Experts of a small language model.
Size: 11 layers, width 160, vocabulary 2048, 26.1M parameters.
Experts: 32 experts in each of 8 layers, 192 SwiGLU neurons an expert, 1 pick a token, a softmax router.
Training: a variant of SOAP for the experts, 527M tokens, 4019 steps.
Below are experts of layer 3 (counted from 0) of a mixture-of-experts language model. Rows are named router (the router's row for the expert), down (a neuron's output weights, with its number) and show model dimensions 0-159. Each number is 200 + 30 x the weight over its row's rms, rounded and kept within 0 to 999.
Before each expert's rows: a language model's description of what the expert responds to. This comes from a sample of Wikipedia text that the model never trained on.

# expert 15
Description: Capital initial letters. Single capital letters starting a name or word after a quote, parenthesis or line break, as in O-ld, F-RA, C-offee.
router,193,172,200,220,214,246,210,147,226,252,212,182,222,177,137,191,199,201,223,217,217,207,217,173,187,234,203,200,216,193,184,201,229,156,165,204,229,242,242,183,157,186,189,253,206,197,201,228,177,206,200,202,175,220,239,221,227,213,220,183,211,132,171,174,210,273,177,260,196,250,196,255,223,164,171,210,232,254,193,223,137,224,221,208,189,188,158,231,147,195,187,242,157,155,221,173,174,257,182,174,206,191,215,187,192,226,202,189,248,179,166,190,144,212,225,222,211,193,199,218,196,258,235,139,229,218,260,181,255,202,204,187,243,161,242,232,185,164,172,166,209,127,222,183,195,211,213,214,187,171,216,159,200,202,202,165,263,186,225,238
down0,233,204,175,172,151,190,200,191,240,212,215,218,184,177,179,192,224,156,250,173,184,175,238,217,199,241,223,246,190,210,240,205,176,216,166,160,214,237,188,233,144,220,266,183,223,197,168,198,145,177,166,132,212,170,228,200,224,182,204,171,168,184,212,184,214,223,205,205,232,194,176,215,212,166,210,201,311,230,176,226,207,196,203,231,185,195,202,216,192,154,219,161,217,174,254,156,144,232,236,226,120,205,227,227,212,165,184,183,212,168,193,176,182,218,165,185,214,207,211,228,227,229,244,209,278,191,211,214,234,186,199,188,201,235,213,159,127,243,184,198,176,188,202,219,211,219,193,179,141,184,198,196,251,212,190,272,233,239,183,189

# expert 31
Description: Commas and separators. Commas between clauses, list items, place names and digit groups, plus separators like ), ;, /, & and dashes.
router,171,252,219,180,252,201,202,182,236,196,244,226,148,180,218,183,188,210,176,194,221,213,177,113,212,206,184,182,194,187,217,219,160,187,190,196,201,175,248,178,178,227,197,228,182,207,196,160,167,215,198,232,180,217,168,199,182,227,223,161,206,154,217,182,177,244,152,193,143,233,254,208,173,239,226,168,200,254,177,153,166,154,246,177,235,185,189,176,214,212,170,200,160,168,208,170,164,169,231,134,194,192,223,179,194,213,169,240,153,153,177,116,201,141,172,171,206,231,195,217,248,185,198,162,184,225,205,171,180,158,220,166,194,210,184,197,205,208,221,222,192,132,215,201,182,158,171,168,242,178,179,156,209,185,233,218,248,244,154,165
down1,207,183,196,195,155,224,218,195,241,230,201,220,212,209,211,247,230,244,219,190,251,233,173,214,221,190,157,198,152,201,183,159,201,162,284,237,190,154,154,223,189,256,222,219,218,162,210,245,207,174,236,225,259,187,214,223,185,242,211,175,234,178,220,203,189,220,252,172,179,148,213,192,207,193,212,188,186,168,211,237,144,181,198,197,193,227,186,212,179,188,239,232,200,235,204,154,189,218,193,209,205,199,164,244,234,206,177,215,179,233,176,157,195,196,189,247,207,213,171,156,236,233,196,259,220,159,253,227,226,228,141,128,185,177,178,157,171,166,175,253,258,175,145,174,204,266,222,177,177,178,195,222,167,209,182,209,171,175,188,235

# expert 11
Description: Infobox line punctuation. Leading dash, colon, pipe or equals in infobox lists and title lines, as in "- Place of birth:" and "= Jane Air =".
router,182,175,145,185,218,223,212,228,219,179,210,180,206,203,196,176,224,181,188,161,194,220,269,244,182,197,162,251,230,219,202,252,242,234,185,237,210,152,218,233,146,191,88,250,193,224,220,155,247,148,171,181,173,222,189,194,204,240,171,172,171,175,224,235,184,181,163,205,187,215,182,254,178,200,230,173,209,182,191,170,191,184,202,192,224,168,212,171,279,167,183,168,238,154,163,198,165,182,229,151,174,219,260,238,177,186,198,190,206,179,242,203,204,179,185,206,219,210,152,193,159,183,198,180,175,232,186,192,196,202,245,165,159,149,149,211,200,207,157,174,155,235,168,186,239,169,167,199,196,226,195,171,241,153,201,195,181,184,188,189
down0,199,233,219,202,158,164,211,186,194,220,209,203,205,214,190,236,240,231,193,264,207,252,210,237,229,151,249,192,176,171,203,192,146,200,207,232,238,209,228,156,213,184,220,221,231,197,191,208,177,155,224,233,168,189,196,190,198,161,182,226,227,174,169,275,150,212,198,204,199,205,209,161,171,128,196,190,189,206,188,237,169,173,215,194,153,202,227,194,173,185,145,215,246,184,244,185,177,160,224,220,189,195,190,212,257,209,201,131,148,228,193,219,267,217,182,214,159,204,188,166,156,256,203,242,283,218,207,168,227,209,187,188,199,285,182,223,222,209,222,192,189,157,190,229,207,185,260,189,254,199,236,265,207,183,175,208,218,195,178,206

# expert 5
Description: al/or/il pieces. Mid-word pieces al, or, il, l, ir after stems like re, acc, intern, plus capitalized Al, El, Nor, Char.
router,206,176,231,190,185,178,220,142,188,164,214,258,192,222,226,192,214,184,231,258,189,218,149,194,237,159,207,122,193,254,199,189,257,210,198,197,178,168,168,188,189,227,160,215,180,231,194,173,204,196,225,230,173,228,203,178,190,216,180,213,197,223,170,170,123,217,224,171,149,237,180,206,207,234,191,251,183,205,206,183,243,168,200,241,257,179,206,186,198,194,210,190,206,142,156,148,199,198,185,233,205,216,235,187,151,131,231,158,236,206,163,236,217,184,162,179,165,197,231,217,165,168,215,249,271,153,201,253,212,201,178,183,211,199,214,181,179,177,252,228,237,187,171,190,240,187,189,218,185,157,233,167,212,239,181,144,199,173,249,188
down0,155,185,169,195,201,129,165,150,174,216,164,168,183,166,206,188,199,169,195,214,274,226,190,196,208,235,245,241,177,173,208,174,174,187,250,175,216,190,176,176,206,240,214,206,187,193,236,170,218,191,205,229,263,175,212,204,201,177,160,179,212,201,195,197,214,152,245,186,229,202,217,177,183,244,184,235,234,156,172,191,220,155,194,222,228,256,220,224,150,133,185,232,180,175,206,202,154,189,223,220,181,177,218,193,214,167,230,215,204,141,209,202,222,203,197,175,186,239,184,194,168,213,243,209,233,223,138,197,142,210,119,180,245,162,139,232,250,199,213,250,173,229,190,189,222,203,134,183,198,164,216,172,207,252,149,188,171,169,194,218

# expert 16
Description: Numbers in tables. Standalone digits and numbers in table cells, statistics, vote counts and measurements, such as 2, 0.29, 62.63%, 21.
router,266,187,124,212,208,271,207,175,168,154,151,175,193,172,198,151,184,241,183,132,231,221,157,194,157,222,208,184,189,225,224,234,235,173,212,204,197,205,243,194,170,202,234,206,186,176,160,159,220,162,182,169,173,222,180,216,191,216,179,199,205,220,196,178,178,175,171,184,229,168,235,217,207,146,174,205,212,229,224,225,179,226,192,228,171,262,238,163,183,250,153,192,201,174,172,223,255,210,180,182,221,191,194,190,165,255,216,178,233,174,197,202,202,174,191,256,228,160,194,212,166,274,193,224,262,178,226,170,187,171,188,241,248,162,210,274,190,203,172,159,199,242,182,161,197,174,207,168,204,245,218,200,170,177,191,235,218,233,219,224
down2,165,189,199,111,213,276,175,165,186,208,186,206,127,248,202,234,245,194,168,186,213,177,168,210,225,158,230,183,230,202,253,231,205,199,213,245,253,236,215,165,215,198,259,166,182,171,208,120,172,178,209,164,232,193,188,206,150,257,195,211,209,195,218,223,190,151,219,177,205,214,167,195,205,201,183,180,184,195,231,213,194,204,212,193,166,213,231,212,162,235,122,190,196,161,248,179,187,218,177,206,171,190,142,202,195,161,199,230,198,195,180,134,220,223,105,231,205,145,238,170,204,190,203,199,167,191,240,200,182,223,168,219,191,182,186,157,248,190,190,220,237,202,203,158,212,184,168,217,257,186,229,213,200,192,175,204,181,226,195,206

# expert 0
Description: Mid-word vowel-final pieces. Word-internal pieces like te, ight, ite, ute, ine, ular completing words, as in fif-te-en, f-ight, favori-te, pop-ular.
router,203,169,227,199,235,224,160,229,200,208,157,176,261,190,162,205,196,245,162,180,214,233,157,135,211,186,232,226,241,167,209,180,210,166,200,251,214,151,178,240,249,236,149,141,209,198,205,271,196,201,188,304,170,202,223,208,205,189,188,119,170,209,195,246,193,216,186,162,234,191,193,185,191,184,240,242,135,208,219,188,219,261,173,178,149,238,148,226,170,205,201,207,210,215,208,223,204,205,246,233,228,201,185,164,206,218,193,206,164,218,233,225,184,249,214,140,224,205,155,160,257,228,203,225,212,159,201,173,223,191,199,229,199,203,223,205,197,194,189,178,216,216,198,183,187,160,215,239,204,222,214,234,220,190,202,138,204,176,217,187
down2,189,252,234,179,157,230,183,228,218,189,279,200,198,221,142,177,212,176,227,267,179,219,208,175,186,162,193,196,259,193,207,228,213,233,227,223,155,246,237,175,224,185,216,191,189,193,164,191,215,158,196,109,186,243,186,242,194,216,265,198,187,156,219,209,206,191,165,167,204,152,167,197,180,164,167,202,183,190,212,189,166,216,199,228,193,221,184,215,243,193,219,196,186,195,208,219,167,287,179,172,221,200,193,190,203,233,195,211,194,216,157,184,198,261,164,262,187,208,203,195,208,223,146,173,177,275,236,144,176,190,200,160,170,218,236,166,138,185,253,208,178,180,173,199,166,179,245,219,218,226,192,188,198,204,264,171,191,208,217,214

# expert 21
Description: Mid-word it/and pieces. Word-internal pieces like it, tra, and, w, ar, as in Unt-it-led, const-it-ution, ex-tra, Net-w-ork.
router,195,190,244,188,154,182,170,231,213,222,178,189,183,205,189,181,207,186,177,268,167,242,220,219,222,188,190,232,240,203,258,196,197,184,210,195,258,193,160,260,170,179,256,180,193,220,215,271,187,220,258,206,215,200,168,170,184,244,234,211,227,181,183,205,191,162,180,265,252,182,198,221,184,246,225,172,201,165,209,158,148,145,168,164,190,181,221,195,252,216,187,165,191,165,230,194,146,211,207,176,187,167,198,174,208,222,192,231,236,181,177,233,244,189,225,143,235,192,212,190,211,212,176,221,214,185,162,250,216,180,243,256,227,195,199,206,214,168,208,201,201,105,190,213,198,264,235,254,154,167,198,201,208,179,156,224,225,196,172,185
down0,195,166,209,239,179,234,155,210,165,186,202,140,189,145,240,211,277,187,202,221,180,148,148,186,144,201,162,225,179,234,189,221,182,144,235,181,297,205,221,158,166,172,174,195,161,162,212,224,222,222,219,153,213,197,237,237,202,219,204,170,162,195,218,226,217,167,233,236,223,220,161,174,195,209,201,155,229,185,174,212,219,162,192,184,207,153,239,168,237,184,200,125,204,162,168,155,205,209,252,170,187,183,203,270,175,187,224,157,158,229,193,227,229,188,200,175,217,168,209,196,178,196,180,255,194,182,206,246,210,217,248,214,177,163,204,166,191,205,181,138,197,220,205,218,196,236,195,220,201,160,173,190,224,171,191,190,196,243,198,167

# expert 17
Description: Table cell pipes. Mid-row pipe separators in wiki tables of stats, reviews, results and certifications, occasionally semicolons in list rows.
router,229,152,203,292,176,226,217,177,176,154,227,169,187,172,208,191,227,195,231,186,207,208,177,215,120,211,205,215,202,224,212,220,183,195,200,203,167,211,216,109,115,238,237,172,218,192,146,169,193,148,188,186,218,249,161,197,221,214,191,177,188,223,229,149,204,196,210,236,200,193,189,218,244,176,154,167,244,191,171,186,130,183,214,210,217,240,199,191,184,215,184,248,143,196,232,236,159,222,164,161,174,236,220,165,182,163,180,165,225,212,193,205,161,136,194,242,240,221,191,181,182,168,169,176,173,218,218,225,225,211,185,153,217,224,201,181,203,222,170,180,201,217,270,181,206,147,200,184,218,195,198,158,175,197,219,194,191,151,216,236
down1,233,175,218,207,202,234,251,248,246,203,235,216,173,209,237,164,191,241,173,172,229,186,212,180,201,200,155,164,155,189,196,202,195,181,158,196,212,187,172,144,160,206,198,201,168,198,204,232,215,183,207,178,221,78,173,189,236,214,208,165,201,158,178,195,211,200,246,144,212,191,189,196,186,215,167,200,209,222,208,219,231,179,125,175,214,219,151,213,171,176,122,222,224,157,230,178,218,205,195,203,184,203,216,232,186,231,188,183,220,206,217,219,217,155,168,246,237,183,167,234,156,256,178,190,141,178,203,164,250,201,163,160,145,186,181,188,172,205,199,196,230,171,223,209,209,195,230,243,211,200,157,206,169,207,187,252,232,141,269,217

# expert 3
Description: Plural/final s. Word-final s suffix on nouns and verbs, mostly plurals and third person, as in week-s, monk-s, Earning-s, Saint-s.
router,245,218,187,196,173,247,154,234,266,235,168,188,163,199,212,226,215,224,206,183,219,250,210,181,216,208,221,228,209,196,189,219,205,165,199,141,214,199,267,183,124,236,211,238,225,179,244,182,177,184,174,228,253,180,183,199,184,228,228,171,215,241,187,249,209,266,222,169,175,234,234,221,236,163,221,222,153,198,178,199,189,224,204,199,223,195,247,211,164,181,184,241,169,259,201,252,181,153,149,151,224,235,176,232,198,239,179,184,188,230,189,237,180,153,198,217,205,219,178,222,233,180,258,162,212,221,234,200,205,212,192,256,174,203,218,195,234,220,241,264,221,221,188,256,200,210,147,178,191,237,164,196,177,201,205,245,202,189,149,189
down1,230,178,214,194,244,223,174,143,220,218,181,172,200,200,149,171,233,224,196,169,219,226,178,205,183,156,158,196,144,194,293,182,228,188,202,210,181,210,163,211,146,194,198,235,211,167,277,224,230,207,171,213,227,147,197,233,151,201,191,179,192,185,163,227,198,228,221,211,200,167,193,221,204,173,221,206,157,194,213,220,222,241,225,162,209,212,177,166,208,169,233,168,167,224,168,226,249,265,230,177,248,220,229,204,167,147,224,197,202,181,188,198,166,248,247,213,182,189,246,195,223,200,163,239,157,185,172,147,215,154,174,190,170,175,174,181,139,155,186,177,183,192,162,158,135,194,211,191,169,232,173,214,214,208,253,146,208,194,189,171

# expert 9
Description: Word endings, closing brackets. Closing parentheses after numbers and plural or word endings like es, les, plus Location and place as list or table field labels.
router,236,209,151,205,182,178,235,162,198,160,204,254,212,165,222,172,204,232,208,238,153,187,198,199,221,272,150,130,201,199,203,208,201,173,201,184,180,147,261,240,229,184,165,262,200,205,150,198,238,209,185,185,223,156,200,215,212,201,198,149,181,207,209,256,195,136,199,127,180,227,193,154,204,216,232,229,179,222,189,177,213,192,153,207,180,176,163,180,221,226,173,238,212,182,144,229,185,207,205,213,189,199,175,180,208,250,243,201,229,185,211,231,221,177,195,225,206,229,118,204,215,203,157,177,221,169,138,215,192,224,188,229,184,223,175,136,177,138,209,190,215,246,204,247,178,171,212,157,198,215,197,222,196,201,184,262,171,206,155,193
down1,185,199,214,217,219,151,211,227,230,219,221,226,188,178,190,200,188,256,235,201,234,176,177,180,201,203,179,230,187,185,189,198,192,147,223,168,220,212,199,197,156,212,250,169,224,218,188,235,171,185,185,210,194,160,214,176,214,172,239,241,170,231,193,231,248,139,187,208,212,193,182,174,223,232,149,209,182,213,274,235,140,190,198,158,200,188,196,130,164,229,192,231,190,215,185,165,197,181,212,217,239,121,235,237,191,244,211,190,327,199,216,155,175,186,201,213,189,212,262,218,212,180,182,209,192,165,191,237,233,193,230,175,222,203,216,223,176,188,240,206,212,207,209,180,158,174,264,212,118,178,169,231,227,175,227,168,175,231,201,169

# expert 29
Description: Word-ending y/ce pieces. Suffix-like pieces y, ce, er, ry, ly ending or continuing words, like a-ce-tyl, con-ce-pt, Cemeter-y, ultimate-ly.
router,261,142,225,190,180,212,174,189,174,174,168,212,181,183,202,265,197,234,189,210,245,210,229,215,203,211,184,185,165,198,187,180,195,270,187,184,169,196,228,222,191,186,193,159,222,232,198,222,176,246,251,210,229,196,246,217,166,191,237,241,222,208,188,263,158,125,164,223,211,185,169,155,164,194,215,185,220,209,185,222,228,195,173,145,210,170,213,249,237,206,205,175,162,183,246,175,245,189,199,220,198,192,163,184,215,157,211,218,228,197,208,187,128,247,229,196,201,262,241,217,160,178,198,234,194,173,208,176,184,240,253,230,204,200,139,223,169,200,253,195,195,269,220,197,184,256,155,168,233,127,200,228,196,204,218,217,197,220,235,199
down2,176,189,240,188,224,196,193,237,172,215,213,251,154,214,165,236,197,189,208,166,185,178,153,168,254,168,229,236,204,235,224,220,217,233,237,226,187,213,193,213,220,195,204,200,224,155,236,153,207,242,249,183,233,246,192,203,268,237,244,174,229,207,187,197,190,133,205,246,202,206,178,198,191,167,213,182,145,216,167,216,136,263,179,220,170,219,173,168,173,228,175,180,196,196,205,193,161,231,212,191,245,154,224,226,208,170,185,172,217,165,193,220,159,223,241,223,239,203,213,202,247,140,178,255,183,182,214,218,189,248,167,239,237,265,195,203,151,212,201,194,189,250,223,165,193,129,192,242,201,234,179,186,151,256,213,189,198,174,206,195

# expert 8
Description: Section headings, newlines. Line breaks and == heading markers closing section titles like Early life, See also, plus table separator rows.
router,200,178,124,230,219,221,211,202,178,205,196,220,209,189,164,186,193,210,221,173,225,214,193,141,165,179,169,212,172,175,198,201,277,166,211,196,189,200,180,201,183,154,188,237,247,253,224,247,178,139,200,173,174,191,237,138,209,167,227,189,234,212,228,175,197,210,210,243,143,205,239,221,160,179,201,201,203,166,238,254,253,193,208,203,157,228,179,239,262,230,219,133,203,162,229,177,167,207,209,147,174,175,158,245,189,162,212,224,208,227,207,190,207,181,169,210,176,148,179,195,179,207,193,151,231,204,251,184,181,195,194,220,242,227,236,178,172,248,164,194,210,220,261,239,202,192,220,167,224,203,221,172,246,185,197,158,163,197,154,257
down2,200,212,178,194,142,200,186,178,221,203,202,228,219,186,164,223,200,214,176,217,212,177,210,224,193,154,202,163,204,188,185,286,220,224,200,156,179,141,173,155,186,262,200,159,193,172,202,208,202,202,232,182,191,225,221,211,188,201,90,178,228,162,179,183,175,186,147,237,191,166,203,169,190,194,150,194,188,210,172,204,176,221,166,210,143,236,200,224,160,226,175,170,175,208,172,174,245,166,188,170,227,170,241,194,138,199,200,215,136,199,199,204,225,245,209,240,210,231,223,217,206,193,186,179,176,210,207,226,219,245,213,179,215,199,180,208,213,246,196,184,191,110,215,228,257,201,178,239,223,160,158,227,246,150,202,142,215,209,251,149

# expert 25
Description: Mid-word syllable pieces. Inner syllable pieces of technical or rare words, such as rop in electrophilic, gen in spermatogenesis, ff in suffix.
router,250,251,198,165,236,190,176,245,222,160,244,181,214,225,187,206,193,181,192,227,230,192,171,215,219,135,195,191,153,216,161,209,200,210,179,212,212,169,202,187,227,171,161,165,160,180,192,260,206,181,173,206,187,246,197,200,155,217,171,184,201,175,199,165,168,199,200,168,219,176,207,190,266,174,179,171,237,205,191,219,209,211,233,228,216,206,145,205,212,204,182,176,157,253,236,218,171,243,205,247,216,216,248,163,220,164,152,161,265,240,199,173,199,169,215,217,162,256,241,223,186,174,149,214,144,148,249,181,247,208,170,204,190,206,212,239,227,198,252,172,180,199,161,249,220,176,161,211,145,226,194,202,187,273,178,171,224,193,150,201
down0,186,207,133,166,232,176,181,205,218,231,224,212,186,210,189,188,204,146,200,204,171,123,171,228,184,226,214,169,175,144,188,217,201,209,184,211,158,177,228,275,154,207,208,159,235,184,171,160,187,251,208,201,186,206,199,204,213,220,254,182,220,175,194,184,175,186,229,155,190,214,169,212,162,133,163,223,163,165,185,228,206,204,192,211,224,200,188,249,159,216,164,223,167,160,186,179,228,215,253,142,211,202,197,244,154,215,188,162,197,208,209,209,176,189,216,247,223,227,273,268,206,178,222,202,203,121,178,223,219,198,198,225,230,216,128,187,218,169,178,192,190,196,156,211,241,190,151,258,177,211,274,189,182,207,171,210,209,211,192,173

# expert 7
Description: Sports and topic nouns. Content nouns in sports biographies and match reports, such as goal, season, team, coach, plus other topical word starts like contract.
router,189,238,154,208,151,168,198,258,223,223,161,221,205,215,204,201,218,196,196,188,176,259,158,195,228,147,200,171,186,156,175,155,204,197,247,159,222,215,228,238,221,246,207,193,188,163,194,188,213,203,180,167,256,164,196,205,164,177,135,234,249,233,235,198,243,173,186,207,215,201,265,231,196,196,227,157,223,254,222,196,188,186,180,177,167,220,134,257,181,150,207,203,234,213,229,190,234,233,151,170,242,217,218,205,189,231,228,216,226,179,186,181,191,190,208,197,269,218,196,165,207,230,211,164,248,230,173,178,176,203,259,232,227,178,235,154,201,209,157,272,216,163,208,239,182,177,177,232,184,229,229,182,175,203,167,210,227,178,197,156
down2,164,203,178,180,240,194,199,224,256,187,181,161,196,180,205,206,165,210,173,204,208,229,238,203,219,156,220,144,236,202,225,224,179,209,224,192,181,207,257,202,249,189,228,243,211,211,209,178,204,196,208,169,204,271,243,207,167,204,213,237,154,230,145,204,188,201,203,196,164,269,177,220,174,235,275,197,182,184,214,195,195,181,212,195,204,196,229,194,213,185,168,200,162,210,217,173,233,237,161,208,212,195,177,193,268,233,163,157,260,189,177,220,180,235,225,269,176,193,254,179,220,155,162,220,166,178,148,207,247,169,188,195,191,181,189,212,192,204,211,275,241,208,180,214,201,218,149,168,142,263,133,201,207,165,245,160,215,211,231,171

# expert 4
Description: Mid-word re/le pieces. Short word-internal pieces like re, le, ve, r inside longer words and names, e.g. Ypres, ceremony, while, frustrations.
router,166,164,228,172,233,230,221,240,200,161,210,208,202,237,216,288,198,204,171,210,230,193,203,186,215,212,142,217,200,253,187,177,199,243,239,204,178,201,150,165,237,168,232,174,226,217,204,217,167,198,230,221,222,137,239,166,201,201,184,259,187,191,157,201,207,163,234,171,188,207,211,151,193,187,225,173,141,207,167,159,194,191,252,182,152,209,221,156,188,198,157,224,137,231,221,208,250,196,213,208,215,200,193,225,269,168,194,191,220,233,218,195,213,257,203,187,274,164,193,229,166,209,218,203,194,194,130,176,198,165,195,205,223,215,179,190,186,167,239,183,129,209,193,187,183,240,161,257,184,197,179,217,228,209,145,229,233,187,251,202
down0,186,243,172,169,201,230,202,191,167,251,180,222,239,189,133,205,247,195,201,210,225,212,207,213,187,205,133,203,225,183,224,257,204,232,239,219,188,183,174,204,181,250,232,226,151,200,204,284,224,246,204,218,149,202,195,227,207,203,180,184,199,154,193,145,273,224,206,202,170,189,235,174,189,189,213,208,144,236,167,197,215,225,180,196,196,181,173,208,226,216,171,232,228,162,165,200,171,190,205,259,133,241,230,199,144,227,247,217,197,250,177,211,239,199,156,132,225,211,249,188,161,217,198,144,198,226,184,221,221,214,235,254,168,164,183,206,252,178,227,165,195,217,188,203,205,216,223,200,183,215,183,244,219,232,246,201,194,148,186,200

# expert 26
Description: th and ar pieces. Mid-word pieces th, ar, ver, st, der after a or A, like A-th-letic, Ar-th-ropoda, 20-th, An-th-ea.
router,186,162,253,207,220,144,181,198,164,241,183,228,201,178,131,225,206,219,191,214,209,174,221,203,187,215,237,139,146,170,230,167,207,244,209,162,161,177,191,246,191,159,202,214,228,191,229,213,230,148,204,189,222,164,179,233,188,231,130,245,250,222,200,243,191,213,193,206,201,169,211,213,197,228,232,231,195,175,182,239,205,223,126,191,188,212,188,164,196,207,221,175,252,223,168,238,234,220,190,209,197,235,204,131,248,166,151,229,203,161,202,200,192,237,201,222,221,207,242,158,271,201,216,221,129,204,211,253,177,259,169,236,233,174,200,218,219,204,217,160,200,190,236,215,176,212,166,228,209,137,251,219,221,199,180,198,222,202,206,211
down0,189,174,157,191,168,249,211,171,177,187,210,219,271,182,198,184,234,229,236,187,191,198,262,215,164,266,181,231,217,202,152,195,242,249,225,234,150,192,201,160,217,214,274,188,236,254,157,183,214,174,192,204,201,217,174,201,233,158,204,180,220,233,167,160,129,199,201,216,152,212,189,208,170,226,215,221,201,195,204,233,237,225,200,185,209,260,220,189,205,240,203,209,197,198,207,126,229,240,174,211,201,209,194,203,186,284,244,172,199,238,155,148,240,159,186,195,241,215,145,231,219,213,222,182,213,178,201,180,220,173,208,221,239,161,175,218,195,211,191,198,190,166,205,166,196,260,186,219,177,183,184,257,214,140,208,231,247,203,207,167

# expert 24
Description: Noun-forming suffixes. Suffixes ending words such as ing, ation, ment, ance, ity, often in headings like Popul-ation, Career, Overview, Found-ing.
router,235,225,201,165,180,190,193,200,141,199,235,192,174,212,210,193,188,191,199,208,250,160,178,167,155,213,191,182,190,251,206,258,235,183,189,188,222,256,191,172,190,206,163,213,213,235,227,200,171,225,180,229,224,186,160,177,197,215,215,181,196,246,166,212,239,195,180,161,227,210,170,171,259,197,208,217,208,149,155,219,252,171,236,216,201,203,110,218,220,197,180,200,222,261,160,189,234,159,218,166,221,185,201,258,194,196,212,179,216,194,199,167,218,278,274,178,224,196,175,196,242,230,203,177,174,188,165,221,207,214,225,158,229,268,236,194,225,158,238,153,163,237,172,233,162,240,208,193,192,202,188,225,155,160,190,194,145,249,156,189
down1,220,223,162,137,195,186,142,192,148,160,246,180,229,164,145,193,186,200,188,221,181,202,225,157,172,190,158,214,232,248,232,231,206,209,200,145,179,221,229,152,203,204,233,178,189,185,160,186,183,208,220,198,252,213,212,195,152,174,163,226,157,210,223,208,217,227,244,200,175,188,205,138,151,203,215,153,193,196,204,172,210,175,172,202,225,187,241,194,214,209,172,186,189,200,175,213,197,237,209,218,180,210,243,211,243,198,223,249,196,223,154,250,267,227,196,203,235,198,170,239,251,181,177,201,196,267,249,235,140,240,172,149,159,207,192,196,259,198,204,209,220,199,256,159,182,221,244,182,204,215,200,217,247,178,177,222,191,195,256,262

# expert 30
Description: de, apostrophes, time. The piece de (pre-de-cessor, regeer-de), possessive apostrophes before s, and words like time, show, album, and ate endings.
router,171,180,158,226,179,214,172,135,189,195,197,224,211,237,238,195,222,160,201,217,181,195,206,205,205,165,209,230,229,154,236,192,133,188,179,166,229,194,180,229,234,203,188,182,236,176,154,203,220,235,236,292,182,205,246,234,201,196,162,210,145,249,233,236,229,235,213,245,165,185,191,146,192,242,199,157,202,187,219,186,172,201,202,235,107,197,173,213,209,206,201,232,195,201,181,167,152,154,148,184,191,171,261,223,226,173,207,214,194,212,191,254,194,226,196,187,153,143,169,173,162,247,159,212,199,227,186,219,230,250,222,190,172,233,214,174,220,238,169,147,187,203,244,200,200,200,225,251,217,208,204,250,197,208,162,192,184,212,220,225
down1,203,153,167,204,159,196,220,234,186,240,195,208,210,227,208,186,210,184,190,209,182,177,198,221,199,199,205,164,175,206,170,181,153,182,196,224,258,200,195,206,211,199,201,219,221,190,183,191,217,193,170,221,161,152,235,277,173,190,226,208,221,229,236,165,150,208,153,186,267,221,200,218,246,273,193,157,194,222,212,170,249,218,205,229,142,189,188,195,231,236,189,187,212,191,186,172,248,190,181,188,222,191,199,253,200,255,198,137,185,183,203,218,201,181,163,190,269,182,174,243,180,210,167,204,201,233,194,245,205,222,193,182,214,229,219,200,242,251,154,170,190,240,254,216,221,185,130,201,130,245,193,208,201,242,139,208,187,224,289,158

# expert 28
Description: Space tokens. Bare space tokens, often before a number or word after a comma or conjunction, and in empty table cells.
router,192,240,182,191,154,235,252,219,195,235,171,163,204,181,205,171,222,154,240,161,180,184,247,182,140,237,236,194,187,158,219,215,180,152,192,191,202,237,196,148,166,220,242,222,197,188,201,216,187,206,179,148,218,249,182,214,217,195,179,214,149,176,181,156,242,230,231,243,233,183,224,247,267,186,149,212,255,250,202,220,159,174,227,181,211,246,233,182,187,202,216,213,202,247,161,231,225,238,230,192,195,172,213,197,201,211,243,193,200,221,194,189,178,141,170,219,185,181,219,201,221,236,161,162,230,254,190,194,242,179,218,231,234,208,232,232,189,250,178,208,250,180,240,238,197,177,154,220,221,225,199,161,191,166,253,169,225,188,269,211
down1,211,204,233,163,227,162,192,218,191,213,236,182,201,161,200,194,190,178,195,212,133,205,255,169,192,184,206,187,216,227,199,236,223,163,144,206,178,182,185,128,213,174,198,179,237,248,236,229,209,222,151,193,188,198,193,211,162,189,216,226,126,191,246,188,174,174,179,239,217,266,243,198,208,181,147,230,239,183,225,205,199,220,153,164,214,218,175,214,232,184,195,198,194,248,190,202,201,169,153,134,263,236,186,189,221,188,157,188,199,258,208,160,248,222,209,208,160,178,211,237,225,223,218,203,203,123,203,182,248,184,255,255,267,194,141,147,162,211,212,206,221,188,189,236,220,198,201,181,196,145,172,218,221,218,196,182,173,211,216,171

# expert 10
Description: Sentence-ending periods. Periods closing sentences, plus clause-linking words like after, where, while, when, because; also abbreviation dots such as St. and Pp.
router,159,231,179,211,259,264,195,171,192,225,151,205,169,179,210,203,221,158,253,147,218,140,166,181,183,161,220,149,234,188,209,192,207,200,206,259,234,178,227,195,172,179,226,214,197,168,200,229,202,190,183,183,223,150,172,209,213,191,213,264,227,145,236,190,160,181,149,224,172,191,184,181,199,223,189,218,162,204,197,149,216,178,224,183,210,167,210,175,230,205,234,165,156,182,246,188,203,184,237,169,185,240,158,272,210,189,185,211,212,201,194,236,206,201,196,222,179,164,228,185,179,179,238,180,187,214,212,156,169,179,204,213,171,208,230,166,146,267,146,210,221,170,229,174,205,159,210,229,218,187,203,139,227,267,214,143,206,214,156,258
down2,250,206,222,188,144,195,201,244,208,171,208,202,218,255,200,223,209,227,234,129,186,207,176,201,216,199,186,255,315,231,214,203,180,227,205,220,187,215,242,158,179,213,217,195,210,230,200,201,212,249,209,222,233,200,172,182,190,172,193,257,180,188,223,188,227,177,227,253,164,177,216,202,255,197,192,254,167,176,214,191,217,178,224,217,245,194,172,192,226,221,187,165,116,204,141,150,207,227,203,224,239,186,207,159,194,229,193,245,263,200,200,241,252,190,185,218,158,188,220,209,201,210,227,220,194,228,177,232,228,163,197,248,234,210,218,199,214,156,228,203,130,218,215,243,206,261,195,211,205,151,225,174,223,177,183,249,234,194,176,199

# expert 23
Description: an and j pieces. Word pieces an, j, en and initials R, Ch, J, often in foreign names or French words, like Aege-an, Le j-ardin, Ma-j-or.
router,211,209,154,202,216,175,239,214,210,156,226,221,236,212,160,175,208,195,171,161,174,164,190,214,236,206,174,228,188,201,217,222,202,221,241,222,188,259,218,203,173,165,188,249,203,204,179,178,153,201,150,197,137,221,183,225,251,189,222,218,167,232,140,186,194,193,158,225,186,189,213,231,201,251,145,212,243,189,265,217,237,162,195,246,177,204,241,172,208,195,179,159,212,165,224,224,176,284,127,227,224,196,229,184,183,182,190,235,196,181,205,197,211,224,194,203,215,173,179,208,236,206,173,276,212,199,210,148,296,144,214,210,129,201,162,221,201,202,226,201,206,195,169,186,180,209,212,193,147,225,218,189,158,251,236,200,230,190,185,207
down0,213,211,212,209,157,194,205,210,207,269,195,193,196,204,191,237,196,246,162,208,225,168,240,181,161,222,211,233,205,184,194,205,201,247,176,200,177,182,220,178,179,184,196,163,250,200,213,126,200,238,154,174,190,224,234,191,178,272,285,248,159,215,247,177,200,228,202,211,173,224,172,208,191,153,190,170,174,180,213,141,204,197,181,200,201,241,227,211,184,171,232,203,209,173,147,188,182,256,169,142,184,230,187,161,194,189,202,184,123,166,202,163,198,196,182,244,208,166,221,117,186,184,164,236,182,200,191,156,180,182,194,206,197,222,237,170,173,178,176,206,230,221,185,246,197,276,207,213,192,213,261,196,186,174,220,227,165,239,192,137